Below are experts of layer 13 (counted from 0) of a mixture-of-experts language model. Rows are named router (the router's row for the expert) and show model dimensions 0-255. Each number is 128 + 24 x the weight over its row's rms, rounded and kept within 0 to 255. Numbers have three digits each.
Before each expert's rows: a language model's description of what the expert responds to. This comes from a sample of Wikipedia text that the model never trained on.

# expert 4
It responds to: Capital-letter abbreviation pieces. Uppercase fragments of acronyms, call signs and codes, often in tables with pipes, e.g. WNET, JTG, DF, MF, LLC.
router:147083108148135153149131163113163101165112105122103084142096132082097122108115133174158161107117151095151156155115165077113164153174094174134126130147092134121098154151139117128148087112129106146141157149114117128139106099103103159150176169170130117109113150110085127094099167140098096157130109131075128149148099095142147117117082155171162164139162127108117156147129122114091146107144115105147138111114101152139142102164087110103165094133147149111154173134139150129112136123098174126150103122106116134105113149156156128096150118142118160134122118133108157122118104122123143155152156118076140124089141154128087134151096098131131155094101149111105114113133133109127110090128113143133110099166112142148093110132164077104117152142119143125118149114112139111101138164144105

# expert 11
It responds to: Mid-word pieces, civic nouns. Inner word pieces like ag in Manager or ing in Voting, and civic nouns such as public, design, government, Commission.
router:143132103156126098138154155091134092155159139096174090145105115083109084161100134149121131137155164105141134144093102116107087096182110152122159150128138134119140137142135136139160114148110077135156144162106128120143138119075154143166161149110162189124104166135109137125102153175094109166149101119111117099141142114114121095145155152136088166105171153102154148136117101128111185105168144171144164142103097127124126140122107085130142120118117122107109116168138178095088146111127117166146116111108144098100165147125148103173146161158118143137154158104121141144110141121164085131116149123124141125117086130134130120116119138092121124115141115135104088126171157095137094128149099094129126151159110140130155121101153143137095115140098135137131128143086110098084143137111149

# expert 0
It responds to: Determiners after prepositions. Articles and possessive determiners like the, a, its, their, usually after of, with, on or in, opening noun phrases.
router:172117157136137128117100096170144145136112107139121122106116176103137128129138088099140164134135177071090077152144146133147126083135146136148160125172151138137118130149089143181096110095131151098118112122104143130114143131172125146125135163119136119118084101070089135086081156122126096149152096129102092071097119144154127138126140152111142168137112161143146110170098127102124153137137120115104140126129112134162136151146119092119160121086132145157175178145119137116123188108086105138166104141112173128136099137123140108132104153138145126159139152115135136103150165111110128112101098130099134091121090097152120155110105125116107123080138134173115107138158116124109119136142105159121101113136141133107107088156158141126114127164092081102136140165121126166128148138141164

# expert 9
It responds to: Date and time openers. Day numbers and words that introduce dates or times, such as On, During, Following, in, that day, usually before month names.
router:150123090136119120106130149103162128137151138128140103143133171101099110107111137110151141160123165105156150166103154121155080112159092159146160130163097123138123108158128170161100098126165146134159156138091179107143142128098124161136155169103154138105100157120093093090093154090100103138150132087101128094141118131138146095158133161149141152136143095110117120158136128123103168093116119099130108101145105160163133093159119094141147110171137124155139129138168157156098124136103128159156106110107152102099119110146152130153147157149124170149156147098102139131147131107129106129118144100107150106100103148137088125131102079108128111113137147151090087097160159107121105109145107139121098093155120146118088091087161094121121163128093142151133101115117111087098160161128133

# expert 7
It responds to: Table cells and numbers. Pipe separators and numbers in data tables such as weather, election and sports statistics, plus labels like (age, Total:, Turnout.
router:134103104161143104096108091099167146128162126127122104097075167104093086159117155109170103129168141113128139148112141140135100142100088159098147170113099117159103145160167112154081111093135145104152144104088131113138123122156096138157155154139181120138095154125107131129095118152116122134153153100099169129122111187169108108153093131152161146151129140125116110110144127108136105144112076097094154126104095125103112109127114149179114131126106119150135088150128157150119134085110117161153113132112136108105128103079144115155169150157167095131165159105110165111115121112171097145140130147097114106109104151157122110122106162121139125107165113109117110116147145160128103104137136128149135112158101160101132096154148105144088156148113146132143119112089140151143157163161122

# expert 6
It responds to: Word-initial prefixes. Opening pieces of words, especially Latin-style prefixes such as inter, pre, pro, per, sub, con, as in per-fect, ar-boreal.
router:173117099138147122139178139085169116123130138148120113108112100136125112136115134135163117142148117162161121148102106154120120145135116150155132121122086131134169135162112132162095098146100095089161184104110146129129147155102118146146143132110152102110117138101094095096081154093123087130166137108149117088155124084163113119168152156165141139134138130115101100140154131170095090153100114097114107119163148118183100116156098128121156093122098154161153101159172114121122109108104119132159115087116157122101110121145104138156150118142173136153113116107114106162179140167156116126117170182104139106129096124133159125106129147155097114109086117144089153092153156101136126152145111163135100119162106162158113102116166114108095124110117114155150132144147089150135136127130109

# expert 14
It responds to: List and infobox structure. Line breaks, list dashes, table pipes and first consonant pieces starting a line or field in infoboxes and lists, e.g. "- Born:", "==See".
router:138146107120129163167101097104144084158136133160124117147130128096117116149125158104152100135152121154098155168131095116159155128105153172098121101158133105127139136123141104109114088125082126141126144119109137138150177164138132140110116137117107147090137145099130146093107108146126097146105088167134137107130152162143100100157122131164130153083145133103137104139169123110126145108135158113107083107182142153145122123143155089094141125105133120164115169156100157104083097150125124114101091110132102098131148098157137126147150185152109121126110119139124156103148100082110103145143139113120148123136143147114132134165070120169115116119147140102083143099171149123178121104126163110075131084162175153103138106164149116149162144155143155108161115150108130155097160124091136

# expert 1
It responds to: Nationality and place adjectives. Nationality, language and regional adjectives or their endings, such as American, British, Greek, Euras-ian, often after the or of.
router:155112132127111153106100120133160130157129122137129107172166141090092134125136133139121143129155145093146146154130161130116090118142079127124162141159081166123110136155146139137100102107141133153153156163112172122094160129122111168124150162108146097093118138108094094087101170096106107140148111082135079087145100135165120120154128169164127156163139130092156168157118140097099139119141127078134126099135093132131135167154124097102146133171163131150104155122143161143101118116141111133193099143103173106095155159136122123163121163153108161129153117102121113119115110100153098116117138152121131097098126137170114162114112110141139096115133121130091107137151156110110098097095102157141138121142125103112112117109160083075106169120087132120113134128125111126099110168152102

# expert 5
It responds to: Ends of list items. Last words or punctuation ending titles and list or table entries, such as Award, Medal, Avenue, closing brackets, line breaks.
router:160108115123138101100123174103157122150132111123102106151121167109108104115108136151158137146140155093165151155096163115145085096128100146158180156158100140123123101145130172153114097123122121120164134168109174105142137129118113152146142171112146162091087157106098089092097169107094100148147142089102120114171100109133137113157132164152134163134150126092153153165141136100101166099133094089102128102160101161155145111146133102120151104178167120156144135134168151163109138112112141141155106111113162094097131122120145138156138155149100161104158144112101110134141106106134101117119130122108151123103110142151083133125105094112121109117147153124090098098155161112117098102151093140122099107148135143150097101101157091101116162128091140147130132119107109094109155141132147

# expert 10
It responds to: Plural and noun endings. Word-final suffixes, mostly plural -s, -es, -ers, -ations, -ings, plus the pronoun they, e.g. symptoms, tourists, directors.
router:164145106101120122139125161158152126132130135113118105164146118106117092073086169154162123092117127120134138135164124132124109100122126114153155165151142107141149111149110145162109081072176136115158138122125095137169104138143085106152146171123157150096150145159107078113100149103115106143173161133099145113116120114095118112162139169148171160113116125150096161146135116138086112103091139120148167102148116171166105092147146137123147082152085121131139100111121163106129155154087151142103097109095116110124149139109137095117166180177124143099152167119107092149138123098141133108088122117132159146115101123110141133103099100109143142094133124099077123126129117106107100154149128140135130084150122129143144115109141129139122131150092128162124125110151121099100154066136134

# expert 15
It responds to: Modals and infinitive to. Modal and auxiliary verbs and the word to, such as would, can, must, did not, plus the should in shoulders.
router:115106095160178139143115110138150158143123085086149104176123134115129157112132155129157110158150171096168158145146163109140125104097124121101154138174106115129111147132110160145125106110130155133129079154120089119125127146144133105150139156096159128121115156123105122110120145131100118125154126137102121130119146106109136101157119145159149170119149140148118108157133153122103151078163115142137103131156109120154080175156113117149187110131182069149119128145146135109098161103128142150141099094138118118123134154126108164110144135143140160135089132076102120168143157104141123088095114113097158120069117139111095115097111091121113103130141113082114088098153174140111101113138080152134070100157123179145145091103160110148122116131104129125130096147137104131108164124130139